config.yaml
n_layer: 13
d_model: 192
n_experts: 16
experts_per_token: 1
d_expert: 288
d_shared_expert: 0
activation: "swiglu"
moe_layers: [1, 2, 3, 4, 5, 6, 7, 8, 9, 10, 11, 12]
router_score: "softmax"
normalize_top_k: false
routed_scale: 4.0
balance_loss: 0.00853
balance_bias: false
router_z_loss: 0.001
router_bias: true
init_std_router: 0.0265
lr_router: 0.0015
n_head: 6
n_kv_head: 3
head_dim: 32
vocab_size: 18911
norm: "rmsnorm"
norm_place: "pre"
norm_eps: 1e-05
positions: "rope"
rope_base: 10000.0
rope_fraction: 1.0
qk_norm: false
attn_scale: 0.177
tie_embeddings: false
parallel_block: false
init: "normal"
init_std_qkv: 0.0162
init_std_o: 0.0
init_std_up: 0.0162
init_std_down: 0.0
optimizer: "soap_variant"
lr: 0.00444
lr_mult_o: 0.949
lr_mult_up: 1.39
beta1: 0.95
beta2: 0.95
lr_head: 0.0335
warmup_steps: 200
schedule: "cos"
final_lr_fraction: 0.1
batch_tokens: 65536
seq_len: 256
doc_mask: false
z_loss: 0.0001
train_tokens: 339800000
steps: 5185
dataset: "wikipedia_en"
Below are experts of layer 8 (counted from 0) of a mixture-of-experts language model. Rows are named router (the router's row for the expert), gate (a neuron's input weights, with its number), up (a neuron's input weights, with its number), down (a neuron's output weights, with its number) and show model dimensions 0-191. Each number is 200 + 20 x the weight over its row's rms, rounded and kept within 0 to 999.
Before each expert's rows: a language model's description of what the expert responds to. This comes from a sample of Wikipedia text that the model never trained on.

# expert 4
Description: Event and media nouns
router,180,220,231,200,182,221,199,172,213,184,182,173,177,204,184,239,212,223,222,188,182,213,210,215,211,191,202,212,195,212,228,184,233,190,229,191,190,227,198,214,190,182,173,203,210,216,222,229,220,220,213,235,190,177,210,199,209,181,208,208,190,219,193,214,216,171,226,196,176,186,218,226,236,169,177,199,167,206,169,203,240,190,179,231,218,226,208,219,160,167,197,223,197,241,219,188,228,212,187,192,204,220,217,214,224,183,223,219,228,216,183,183,178,170,181,183,216,208,191,206,190,172,184,211,184,222,172,228,181,206,221,214,173,206,205,221,171,201,214,187,208,178,167,196,241,175,174,178,211,214,218,231,166,177,224,179,189,198,178,206,187,207,217,198,218,187,172,236,232,213,218,211,176,228,227,227,226,214,185,190,182,173,215,176,228,199,206,197,221,211,221,193
gate0,205,238,206,194,174,175,225,204,170,203,207,199,222,159,183,191,198,165,211,184,217,224,203,219,171,204,207,198,186,195,226,197,224,208,191,232,181,210,182,205,221,161,191,189,195,206,192,199,223,226,230,177,200,217,204,234,202,188,208,212,197,193,189,209,219,172,212,195,188,161,196,168,137,192,193,188,196,214,191,182,205,207,227,231,196,202,168,195,196,171,219,196,195,177,175,179,205,180,201,236,193,177,192,203,201,239,191,209,208,216,183,219,199,203,242,199,184,220,211,199,192,209,196,251,185,191,177,204,206,199,180,205,196,209,218,172,168,203,258,180,187,216,192,175,192,200,196,190,189,246,197,159,222,176,202,206,222,197,168,206,208,170,221,213,190,205,216,173,221,242,215,179,174,148,224,204,242,188,191,184,194,214,224,169,195,214,186,230,217,209,202,215
up0,220,221,201,218,207,227,202,169,183,182,178,232,238,181,214,230,210,228,182,221,203,226,172,181,193,193,219,200,204,246,204,201,167,213,238,173,177,224,186,222,207,214,200,181,206,205,190,231,202,220,202,212,184,186,168,172,164,195,182,193,185,230,218,192,178,215,209,190,221,211,181,187,208,208,182,157,208,210,190,227,225,173,212,196,205,214,232,136,222,214,202,182,188,214,168,185,197,164,191,199,194,181,235,195,221,183,212,192,214,226,193,172,207,213,198,202,227,231,178,189,192,208,232,196,194,198,196,193,219,208,180,206,215,190,226,182,213,216,213,208,177,213,233,197,176,217,178,238,196,238,183,195,226,188,179,192,200,215,175,237,185,199,214,209,178,167,215,224,182,187,202,215,224,212,203,216,231,212,182,147,179,205,182,216,210,219,188,187,214,189,156,204
down0,219,216,195,200,195,182,165,225,181,190,193,206,206,214,180,213,181,196,175,182,212,160,217,199,225,179,221,200,218,220,230,211,213,204,167,173,208,181,202,202,230,185,165,206,198,181,220,198,183,185,206,209,231,185,229,186,261,197,192,201,217,210,201,192,230,192,193,156,161,211,215,218,212,225,184,181,208,180,207,207,197,211,211,169,191,213,198,173,170,205,223,218,215,206,188,210,210,176,195,204,219,218,212,165,188,202,234,227,182,190,201,233,170,149,240,170,252,162,178,239,195,204,181,181,176,174,200,224,199,194,197,202,218,222,201,184,201,161,225,185,184,170,194,236,191,191,210,201,201,199,214,175,185,236,183,186,210,195,187,165,211,176,182,153,197,187,209,218,179,208,192,209,198,194,175,193,205,181,176,207,206,210,189,211,178,186,208,162,182,189,209,178
gate1,192,204,206,219,203,199,192,196,231,196,165,217,196,195,173,202,237,160,214,177,188,167,213,248,196,225,219,177,208,183,225,198,191,214,200,195,195,198,225,183,229,193,186,159,208,183,208,208,233,224,182,223,151,215,168,189,233,187,192,195,204,192,190,192,216,208,200,168,191,199,207,210,241,222,198,222,207,229,203,197,188,232,179,220,228,220,188,195,241,222,226,226,203,186,151,197,184,230,192,221,195,200,192,178,239,182,192,203,194,176,197,223,193,222,206,208,218,200,185,179,177,182,222,211,209,178,196,195,160,182,224,223,199,187,243,161,192,179,219,187,183,188,180,230,202,201,168,214,185,189,155,238,182,187,185,204,189,208,207,197,225,209,221,222,186,166,188,202,196,188,195,220,197,200,186,188,187,228,184,217,237,225,197,219,203,191,172,191,220,217,162,222
up1,187,210,190,184,191,205,207,206,199,204,206,181,247,178,225,192,192,280,181,212,203,216,211,208,214,224,149,205,202,217,210,200,232,198,189,198,192,191,228,194,204,221,199,245,183,212,213,189,192,214,238,168,222,211,241,204,199,195,196,205,152,215,189,187,199,249,194,236,179,202,214,174,178,183,181,202,191,196,185,243,189,199,185,201,191,175,191,187,195,189,200,180,208,189,207,197,209,177,194,174,229,206,174,244,208,174,199,238,234,179,208,223,187,181,212,207,184,199,219,190,207,224,208,213,194,209,151,230,229,209,177,219,212,212,174,201,168,183,192,208,207,222,194,208,215,199,224,181,177,199,169,222,224,195,181,197,183,213,220,176,200,183,164,219,211,220,215,194,182,206,176,201,196,205,185,214,216,204,226,174,164,222,191,223,187,229,198,218,227,173,217,172
down1,228,203,211,173,176,205,237,212,225,191,225,128,199,176,206,195,213,166,181,227,207,217,195,201,207,198,207,202,187,201,190,192,174,217,225,207,224,179,206,206,213,197,204,208,204,155,196,265,199,188,227,234,190,178,202,210,203,191,192,209,206,181,186,217,200,215,201,198,202,195,213,179,242,206,203,197,196,190,237,203,230,182,164,191,231,195,207,199,260,161,229,188,233,190,193,200,183,195,185,193,167,219,181,196,207,193,241,214,157,210,193,194,219,210,251,183,228,162,209,192,204,185,203,195,208,190,211,178,178,221,190,208,209,191,237,217,204,195,197,198,184,208,187,202,194,212,174,216,236,222,177,215,196,185,230,214,183,179,175,198,240,193,213,205,204,172,186,166,203,199,219,188,197,197,164,206,177,191,161,223,197,218,186,172,200,213,182,171,191,190,199,212
gate2,197,159,208,178,219,207,213,196,198,189,190,198,201,235,175,180,202,216,189,236,222,208,201,220,208,215,213,196,195,210,244,225,252,201,185,188,179,213,201,220,171,199,185,203,204,201,180,189,209,225,169,200,183,201,185,164,214,224,214,196,173,202,219,219,212,178,175,185,195,199,212,227,188,198,208,201,181,196,146,203,193,201,216,214,234,197,179,185,174,203,168,237,200,213,194,207,189,213,224,204,208,207,215,166,159,216,204,189,199,194,188,185,187,238,182,184,218,167,147,203,209,206,198,192,172,244,167,204,194,180,187,194,248,176,172,216,192,240,206,197,191,178,218,171,176,183,190,180,193,217,213,187,201,198,210,160,221,222,212,205,205,197,234,185,233,177,180,235,199,217,240,200,197,219,205,164,188,225,222,174,216,174,190,174,189,195,228,213,194,190,231,217
up2,195,200,166,205,201,197,221,204,189,180,189,209,235,200,211,226,192,171,198,217,215,203,172,223,193,200,203,199,201,199,180,221,218,203,231,213,205,176,224,134,174,194,162,175,178,165,214,180,221,201,203,199,231,178,196,198,209,188,209,202,171,170,224,186,208,229,181,205,155,188,197,203,201,208,206,240,204,196,217,201,165,133,175,216,198,244,241,209,207,220,203,178,208,188,216,174,216,226,218,157,186,222,199,193,191,209,191,205,226,211,221,196,208,190,168,261,208,183,201,225,210,205,236,197,175,206,190,204,173,208,212,181,209,185,192,186,177,186,213,196,193,192,195,212,205,191,212,213,193,189,196,173,187,202,209,191,182,200,236,174,243,206,182,177,221,180,216,213,172,173,166,175,197,218,225,167,201,202,180,187,178,241,203,202,184,222,193,202,197,219,213,204
down2,203,176,239,180,215,205,219,206,155,197,186,152,180,167,223,225,222,220,174,187,212,153,184,220,195,210,200,225,218,194,208,248,201,188,200,189,215,196,188,165,188,203,236,202,204,206,204,168,195,229,187,161,208,191,167,214,228,188,200,166,200,226,249,234,216,227,209,195,232,230,189,169,237,165,211,196,179,200,200,184,210,228,204,205,167,229,184,201,173,227,207,208,195,194,167,219,202,227,198,202,209,204,189,185,194,181,199,205,202,199,162,185,214,199,214,201,180,197,214,183,187,168,208,185,225,201,201,222,223,186,162,181,183,200,221,186,215,208,189,222,181,163,195,176,192,191,184,208,192,178,212,223,181,202,197,214,199,217,212,182,191,200,226,209,202,175,222,177,176,172,216,226,228,196,219,182,232,214,185,199,230,191,194,232,195,197,201,203,222,246,185,187
gate3,176,215,227,236,207,183,171,195,225,217,215,212,179,201,176,199,201,182,197,199,203,200,199,243,204,203,185,238,202,209,205,192,171,185,191,208,187,185,200,221,209,237,190,197,214,224,212,151,229,235,217,200,204,213,227,196,189,198,206,199,172,242,227,230,213,197,163,188,211,178,205,187,204,187,202,214,226,163,178,187,167,213,187,185,178,212,215,206,200,205,183,202,201,195,205,177,240,175,196,220,161,218,197,185,202,187,176,210,196,207,157,206,192,177,219,187,230,203,202,202,216,185,201,237,186,202,184,192,212,204,186,220,180,180,189,179,128,196,164,213,242,184,208,172,179,197,248,215,207,203,209,201,181,172,240,171,207,213,216,213,237,225,195,209,215,214,209,204,193,161,156,203,186,222,222,206,224,242,180,176,207,212,181,184,205,196,201,209,198,189,193,221
up3,204,195,239,198,188,184,203,187,195,203,185,187,183,200,188,192,185,182,211,189,194,180,198,210,154,205,207,187,194,168,176,228,189,225,180,186,205,218,215,175,183,207,226,180,234,186,185,186,207,181,173,229,203,235,235,220,219,233,188,187,228,209,202,241,220,215,158,202,209,181,199,214,198,213,191,232,193,197,226,158,204,180,159,202,184,205,212,232,200,208,209,171,195,191,218,192,239,210,179,193,223,203,185,198,217,169,200,196,223,221,197,181,201,215,210,218,186,178,205,155,207,213,240,182,213,219,200,212,207,215,160,207,151,181,211,202,216,196,201,160,233,218,189,193,216,235,219,215,239,248,176,209,158,198,188,176,204,192,210,188,193,211,205,200,177,176,191,199,213,205,181,199,212,197,196,175,259,186,203,214,188,179,176,188,184,177,190,209,179,162,172,195
down3,203,181,183,209,207,235,201,210,181,163,214,225,217,151,220,164,199,236,194,214,187,206,186,198,172,213,215,166,235,200,175,176,189,194,195,210,191,196,226,183,215,205,179,178,167,195,207,182,197,161,208,215,203,228,187,205,222,221,204,209,156,203,160,183,213,186,209,221,179,216,207,180,193,184,209,170,215,192,184,238,236,246,184,201,200,239,217,195,223,184,180,190,185,197,192,228,196,212,190,222,229,187,169,151,208,211,237,176,199,207,212,204,205,216,195,197,193,187,198,234,167,202,208,168,178,170,184,180,202,201,213,242,221,189,170,197,209,211,202,216,154,218,208,227,213,209,192,222,223,199,200,185,166,208,197,171,190,224,170,202,208,205,218,179,221,210,211,188,193,196,216,181,219,211,169,204,168,203,184,189,223,210,188,198,227,231,222,177,219,198,201,241
gate4,156,185,186,176,175,165,211,197,203,182,198,208,174,198,187,238,201,181,231,220,180,175,210,229,201,231,216,186,190,171,210,180,207,181,192,180,215,155,213,171,170,218,180,184,198,216,165,226,179,234,216,209,191,185,178,203,191,204,221,202,172,200,176,208,160,146,201,189,209,210,211,193,195,202,209,221,238,185,229,274,206,176,214,211,174,189,171,236,191,167,182,218,210,205,192,225,218,195,232,209,223,201,190,189,205,214,195,180,217,193,194,217,208,197,215,225,186,192,169,220,210,211,168,226,178,212,228,189,175,239,193,155,209,212,189,204,158,174,173,186,206,209,179,216,212,185,214,190,203,176,205,193,206,210,188,205,195,183,202,229,211,217,163,199,186,206,218,197,192,212,200,205,220,183,222,195,197,205,242,219,174,179,211,199,199,199,196,184,214,166,196,187
up4,198,202,213,194,168,183,195,188,196,196,189,195,199,193,203,230,239,164,175,225,173,198,210,227,196,229,226,204,190,241,190,183,202,189,219,168,214,133,157,215,201,204,171,179,191,170,181,242,172,224,182,204,208,173,196,208,198,192,198,239,197,218,192,194,162,172,194,170,207,196,183,158,225,187,223,204,209,209,200,200,216,180,184,205,158,198,175,195,186,203,218,194,208,182,205,173,186,186,205,187,215,214,208,208,190,201,205,233,192,206,174,231,196,225,181,203,156,218,194,189,196,225,205,201,186,203,183,181,179,219,200,208,211,231,201,205,147,184,179,234,201,202,181,178,152,187,213,219,174,194,206,175,241,189,215,175,193,210,231,190,240,165,170,192,197,205,196,210,216,207,168,213,184,164,194,195,219,172,192,187,203,193,204,194,193,203,239,205,202,186,187,187
down4,205,218,214,216,182,228,202,232,206,239,214,253,220,216,199,181,198,201,174,217,231,158,186,170,195,176,167,216,195,194,204,194,184,200,174,198,198,185,190,227,173,184,181,218,187,242,215,193,203,199,192,165,231,222,214,192,211,196,205,220,193,188,182,179,207,215,213,206,178,204,197,188,197,195,208,185,170,233,194,237,192,213,205,192,216,205,162,177,198,210,213,231,208,175,218,203,216,196,211,197,161,184,216,210,222,174,172,217,184,197,204,186,198,217,166,187,200,187,203,227,206,240,213,206,238,224,208,197,193,173,184,228,180,188,193,201,179,193,201,210,176,207,196,212,184,202,203,201,178,210,197,184,195,193,180,247,196,166,174,204,158,198,212,202,206,222,176,176,209,255,199,218,149,218,173,158,194,229,200,223,174,210,235,156,222,196,202,202,195,186,235,187
gate5,199,226,196,212,221,180,177,194,171,224,222,164,197,163,226,247,190,195,194,217,175,177,215,200,222,186,180,196,175,224,201,216,175,153,204,205,221,228,240,174,200,199,214,207,207,196,225,227,183,229,196,187,208,190,193,208,186,238,212,205,200,209,214,193,203,159,179,195,220,195,181,193,225,194,193,220,194,245,256,169,176,171,221,185,196,186,190,189,229,213,173,224,156,195,200,227,193,201,173,182,230,187,214,220,205,182,194,164,208,213,236,218,207,224,180,170,226,214,195,177,183,221,223,193,168,174,226,187,199,200,228,205,187,203,196,187,201,224,181,196,211,177,200,200,168,174,164,191,205,184,198,211,193,192,188,221,222,228,173,219,199,202,218,188,186,217,204,202,218,186,234,190,210,189,213,179,169,188,194,193,186,185,192,175,196,210,233,156,216,206,170,208
up5,189,243,159,197,201,205,206,177,185,181,205,179,215,167,223,158,193,159,204,176,218,171,184,163,198,195,204,178,183,241,214,214,147,190,207,202,208,237,181,193,227,198,240,203,190,197,203,204,127,211,199,215,190,197,189,214,187,195,178,226,191,193,253,199,171,181,187,216,200,195,196,203,197,193,208,174,180,226,191,238,166,200,183,186,215,200,204,194,201,194,209,208,182,188,219,199,201,195,238,152,207,189,192,225,183,223,165,199,209,181,214,207,182,234,215,202,191,220,230,185,188,196,221,225,197,179,187,209,170,234,220,197,202,216,195,162,205,187,209,222,200,175,190,223,197,217,175,161,210,205,181,220,213,190,193,185,204,183,165,207,200,223,192,211,207,199,200,214,202,209,194,217,173,195,172,204,196,191,223,163,222,200,226,209,237,194,210,179,225,203,187,230
down5,184,227,168,217,201,193,218,185,196,200,247,189,232,196,189,229,200,199,207,175,181,202,213,169,193,182,164,196,195,202,171,190,216,188,200,200,210,218,156,174,209,202,243,189,225,155,219,179,175,202,198,144,216,155,185,220,179,203,206,215,195,207,159,184,198,167,202,217,221,211,177,197,192,218,219,193,172,195,202,203,229,164,224,240,191,171,211,230,167,204,217,227,183,238,219,186,224,226,220,166,210,234,209,192,193,231,219,196,183,199,211,225,210,185,194,215,207,203,195,179,212,205,221,191,181,165,196,208,186,199,196,169,207,239,212,183,225,213,219,173,229,211,197,190,175,219,181,216,209,221,200,189,193,186,196,209,226,211,203,235,194,195,219,226,202,229,204,210,196,170,202,183,235,175,169,220,229,210,165,197,187,217,213,195,206,222,197,207,186,182,192,210
gate6,183,204,222,211,218,230,224,189,179,194,197,210,173,205,146,194,178,193,219,186,187,197,176,207,211,197,234,207,186,198,178,191,188,240,201,196,181,211,212,195,161,167,222,211,207,221,201,166,206,182,228,229,185,220,189,196,180,183,224,228,184,202,196,195,225,208,260,214,212,235,209,182,220,172,163,196,196,198,188,202,191,189,218,210,177,195,194,179,209,207,184,193,193,211,221,173,216,192,203,186,189,184,191,196,202,162,188,175,177,238,185,202,195,210,210,201,178,230,224,215,179,213,223,188,158,183,201,165,177,189,187,189,200,223,204,202,179,193,200,180,205,224,227,162,212,163,190,210,231,210,187,192,177,194,204,219,191,219,190,184,231,182,184,192,218,186,161,176,221,186,168,176,173,245,196,187,175,175,208,210,206,194,177,154,238,204,195,160,227,175,181,203
up6,188,217,223,205,214,195,242,188,224,178,194,229,212,178,206,205,177,190,199,191,186,198,209,201,189,204,210,213,171,210,191,205,182,175,226,180,183,189,159,196,197,187,190,232,200,198,165,212,217,208,156,180,188,192,206,193,182,184,188,218,227,225,185,209,178,211,192,175,199,193,189,179,247,192,173,218,201,249,204,228,174,192,217,210,191,201,173,225,192,173,175,196,188,184,199,183,202,229,178,240,146,138,187,206,174,170,202,192,208,190,191,194,221,230,249,193,197,213,180,187,210,172,195,250,201,185,226,224,190,201,200,164,196,193,219,215,208,224,230,203,212,187,223,188,179,197,204,185,192,166,205,174,167,207,205,233,197,191,213,214,222,206,207,240,200,211,203,179,167,217,193,208,209,207,197,215,182,192,211,211,232,201,193,185,176,195,205,210,247,173,243,204
down6,187,199,209,192,197,213,186,185,200,203,176,200,195,219,181,188,230,178,224,223,183,209,202,239,255,209,210,201,200,170,238,200,211,190,209,230,191,194,212,199,208,182,201,166,178,190,246,181,192,191,218,222,233,191,192,233,170,181,191,185,196,211,186,235,212,241,217,210,212,196,184,216,221,209,204,211,219,206,193,170,206,201,174,195,214,188,194,209,190,212,238,211,190,196,205,179,185,175,207,196,201,215,196,199,194,183,138,185,203,198,207,210,203,152,183,166,155,178,218,178,187,215,213,184,231,177,205,213,192,232,181,236,233,166,185,165,188,140,194,196,201,182,206,203,230,202,196,208,227,207,176,209,208,216,208,191,239,222,178,224,211,215,177,186,211,236,177,197,170,200,219,205,146,198,197,200,195,203,178,207,189,238,222,200,180,224,207,211,184,204,209,189
gate7,211,191,234,189,190,172,230,203,211,218,216,214,170,131,233,222,216,186,179,200,140,202,175,212,217,185,227,213,190,186,194,202,194,185,219,200,223,171,206,190,233,204,238,219,218,190,189,197,215,218,228,191,213,227,212,216,219,161,236,209,229,194,203,206,188,202,190,181,187,195,184,194,201,181,192,203,188,181,193,224,187,186,183,179,225,192,198,247,180,237,163,202,206,211,218,196,208,211,194,206,215,170,218,179,216,193,201,216,215,206,208,170,232,188,213,175,199,184,193,200,187,214,218,197,164,164,183,213,201,225,175,183,221,217,191,171,138,215,218,208,231,235,197,201,164,160,207,196,218,197,199,197,205,198,189,213,201,217,217,201,196,157,226,188,203,202,169,182,170,202,223,182,179,202,203,231,242,192,198,180,205,200,200,208,211,212,195,165,194,223,193,204
up7,177,178,210,188,193,186,203,194,233,181,197,195,180,217,214,209,195,194,192,173,168,181,203,222,178,169,227,215,219,190,228,236,214,184,186,177,224,206,167,196,190,219,227,205,157,263,191,207,183,195,218,211,242,211,215,195,198,191,207,172,186,188,198,201,211,198,204,175,189,203,202,206,216,210,230,217,212,219,210,214,260,246,186,227,223,209,191,236,206,233,219,196,219,225,214,207,199,227,198,203,229,184,249,202,177,180,184,195,201,163,180,165,209,196,208,151,169,186,169,205,205,217,173,199,230,214,210,171,207,241,221,191,206,205,223,186,183,193,219,200,195,193,186,170,209,234,208,220,221,225,225,186,193,196,196,169,209,181,213,193,190,204,202,218,197,217,226,164,234,179,188,216,214,195,221,218,169,205,218,209,213,226,206,200,232,196,193,197,190,223,191,210
down7,206,210,182,196,156,206,182,153,207,163,159,220,175,188,169,201,201,189,183,187,167,197,226,202,208,199,189,182,216,190,197,154,209,210,203,175,223,207,184,185,218,213,230,216,215,207,183,201,198,187,210,188,216,173,184,215,182,185,194,153,201,199,214,221,202,226,212,184,193,184,180,195,205,241,219,203,154,166,214,171,211,182,205,171,226,213,207,213,206,212,189,212,217,222,173,179,180,168,207,203,247,192,173,194,216,205,175,211,195,235,199,176,217,219,199,180,189,189,197,201,204,217,220,195,215,198,213,188,160,176,250,232,206,214,163,167,161,194,216,192,224,192,203,214,168,233,191,198,210,189,179,195,203,167,170,189,177,148,200,180,212,185,233,191,186,213,198,216,229,215,221,215,223,223,190,185,221,219,220,220,182,229,218,192,212,186,213,211,194,198,193,191
gate8,183,203,202,191,225,221,218,174,213,200,216,207,220,193,204,184,209,183,204,209,191,223,199,245,203,146,188,187,204,176,180,199,227,214,145,198,199,214,190,206,196,224,200,232,198,209,167,238,200,171,187,234,217,199,218,198,185,192,200,220,218,210,217,194,196,240,221,215,215,171,182,188,184,209,223,201,178,207,216,184,208,209,173,221,232,173,220,226,206,209,197,195,204,210,191,181,161,173,197,209,244,212,249,175,193,208,190,191,203,198,187,176,214,232,199,149,215,189,220,186,209,211,252,200,199,197,197,201,207,203,190,219,171,184,229,202,173,175,217,155,222,171,188,209,188,225,199,166,175,185,179,167,216,196,205,202,182,187,206,217,194,212,192,184,162,240,196,178,192,216,176,188,198,185,215,220,190,215,178,188,225,228,198,219,223,195,184,216,209,164,186,242
up8,219,227,191,177,204,219,189,201,224,174,188,138,231,190,187,205,205,240,217,217,197,203,211,216,196,181,212,196,207,212,193,195,186,205,198,234,211,206,148,228,224,228,185,197,238,234,203,253,177,190,209,197,208,187,171,216,208,193,210,236,170,185,190,203,209,225,245,208,197,212,208,204,148,217,200,206,212,219,179,198,187,175,219,201,219,207,188,185,187,198,184,238,168,207,161,183,228,209,213,193,187,232,166,189,202,202,195,196,186,193,171,197,197,181,208,196,192,205,180,226,208,217,214,206,178,187,194,232,220,170,185,189,179,195,188,209,205,157,197,215,204,209,223,230,195,200,218,178,148,201,172,193,241,199,192,166,184,194,214,198,195,207,175,178,184,188,212,180,203,176,186,180,213,196,202,213,236,203,205,208,209,240,239,230,177,203,197,196,226,175,209,224
down8,206,200,180,181,234,228,204,200,202,210,228,212,165,206,176,167,183,223,202,215,221,236,164,184,171,170,213,199,213,204,198,194,194,212,196,200,178,180,218,198,152,220,231,164,208,185,202,175,185,224,190,181,197,221,153,213,224,201,191,191,243,217,250,205,182,206,195,201,184,199,217,217,147,230,201,198,209,180,236,193,184,190,188,207,188,191,222,207,243,228,206,209,234,180,170,165,231,165,197,188,185,195,207,194,209,229,225,170,181,184,199,228,222,192,204,183,214,176,169,187,202,205,195,222,153,186,175,174,193,219,207,201,213,173,215,208,200,224,162,200,199,165,195,205,189,172,184,190,245,216,179,193,194,211,206,219,178,207,217,187,211,216,225,211,198,185,200,207,208,187,182,205,213,189,209,227,237,234,222,215,186,199,209,200,235,205,201,203,208,202,220,201
gate9,184,198,160,201,193,199,180,191,183,209,199,226,244,209,177,195,177,203,222,192,223,171,206,194,234,225,213,162,187,213,201,173,189,179,186,195,205,209,210,228,194,225,209,188,215,202,214,201,191,195,199,229,210,220,208,210,211,211,210,197,205,172,216,176,198,189,169,237,200,198,193,210,266,238,192,218,201,191,152,193,217,214,216,222,212,239,229,218,193,193,185,164,205,187,153,197,193,191,201,173,202,207,169,205,223,187,215,192,205,230,184,213,190,192,202,199,231,188,226,183,217,182,172,241,197,163,196,180,224,152,191,179,214,204,207,186,196,197,199,201,227,205,191,211,193,207,197,220,210,183,180,216,226,210,227,217,179,201,218,188,171,179,183,221,183,153,216,243,222,234,193,212,196,232,220,234,205,198,206,191,248,210,218,205,215,215,193,227,221,182,199,161
up9,189,204,186,217,191,204,203,164,196,184,229,190,192,178,193,187,220,195,224,198,176,185,168,209,196,191,201,160,210,197,194,174,184,153,202,221,206,187,192,193,188,212,186,226,228,252,213,198,203,224,210,182,175,240,218,190,217,187,214,176,216,199,186,180,197,200,201,177,171,200,204,196,146,218,203,248,221,224,193,197,225,203,187,204,199,214,164,163,199,215,202,197,189,198,223,219,195,173,172,198,180,193,210,164,179,216,223,196,198,223,206,201,187,182,193,231,216,221,187,213,198,176,213,221,163,188,293,192,182,193,224,205,202,181,216,212,174,182,171,187,179,176,199,229,216,228,190,196,179,203,192,208,210,208,186,181,194,216,218,202,211,202,224,229,183,216,173,203,207,206,211,197,166,223,199,217,195,189,206,193,235,204,226,166,176,216,196,192,174,210,157,165
down9,196,207,219,181,181,230,189,218,218,181,181,243,239,204,190,226,186,203,187,182,195,212,196,196,216,210,218,214,196,195,177,165,197,196,222,196,207,178,198,204,196,186,183,165,189,182,205,204,203,177,205,236,230,169,215,186,202,201,180,190,205,233,196,202,170,206,187,203,190,161,198,228,250,218,192,162,197,182,212,224,180,221,200,209,207,188,192,188,199,254,218,190,172,213,188,191,206,198,239,182,177,208,196,237,243,192,195,221,226,183,207,201,221,187,188,172,148,190,196,194,206,217,224,187,204,219,154,167,202,174,173,204,202,204,154,159,221,225,234,208,163,212,193,163,204,183,213,218,201,228,227,193,242,195,190,215,221,187,200,173,192,193,208,160,210,199,226,234,171,204,219,195,185,183,194,194,193,193,174,200,177,190,200,230,198,205,197,183,193,176,204,219
gate10,227,221,215,222,208,228,214,180,193,205,193,211,166,183,169,183,231,193,209,190,234,209,214,238,198,213,211,227,174,201,229,168,174,197,199,194,159,220,226,201,169,217,173,181,202,155,189,237,187,193,225,219,207,194,186,217,186,206,229,184,183,222,203,211,226,233,193,233,210,191,211,201,208,211,175,197,227,180,185,181,216,226,216,181,198,219,202,199,198,229,215,226,210,191,205,226,238,204,208,202,225,183,176,199,227,190,176,192,220,213,169,193,209,223,198,192,204,198,187,181,182,213,188,251,202,214,162,230,196,207,211,211,193,200,185,214,167,192,236,229,189,198,179,213,195,196,167,186,185,202,202,191,215,193,244,188,197,154,239,212,217,187,230,219,216,212,218,174,200,233,189,226,189,202,224,191,166,205,231,164,207,212,207,216,173,178,197,222,162,203,203,227
up10,204,163,181,177,231,265,180,174,174,217,215,241,220,207,234,199,177,215,206,194,180,229,213,181,209,211,203,225,222,219,215,182,209,184,177,204,206,216,232,192,196,221,175,225,203,205,167,222,206,185,226,231,196,218,221,207,212,224,216,191,198,169,197,172,177,226,190,193,208,182,204,240,191,197,210,197,185,178,197,189,207,169,196,192,193,211,178,213,185,184,173,213,224,204,191,198,209,203,182,202,165,207,195,210,195,204,212,192,234,196,188,204,194,215,222,195,199,227,226,186,207,184,200,183,197,216,187,229,229,224,191,242,209,206,202,170,161,241,202,224,180,207,227,160,213,199,165,174,213,213,187,172,225,193,228,211,184,193,259,201,212,192,191,206,203,181,226,227,188,195,188,200,214,209,194,183,198,273,243,203,189,221,177,212,201,197,194,204,200,217,198,181
down10,158,211,188,175,194,205,172,213,210,203,184,187,206,213,210,204,174,188,191,202,188,192,169,173,179,174,175,216,186,219,185,265,201,225,213,204,210,194,184,187,212,190,193,211,211,228,188,198,191,170,178,183,209,176,227,194,212,199,180,191,215,192,169,193,186,181,222,202,181,203,218,199,226,212,246,183,211,227,215,233,211,194,187,201,194,200,190,205,240,212,214,176,177,199,212,212,203,200,187,213,201,208,215,191,188,211,204,195,183,246,205,210,253,166,231,183,235,174,246,187,224,171,173,185,210,197,196,221,220,175,224,169,187,229,178,189,235,180,177,172,189,163,206,198,169,198,203,198,183,215,170,181,220,187,197,212,189,200,206,194,182,175,170,201,202,194,186,207,215,161,157,230,190,205,240,196,178,207,193,231,170,205,195,185,195,216,233,153,207,191,229,197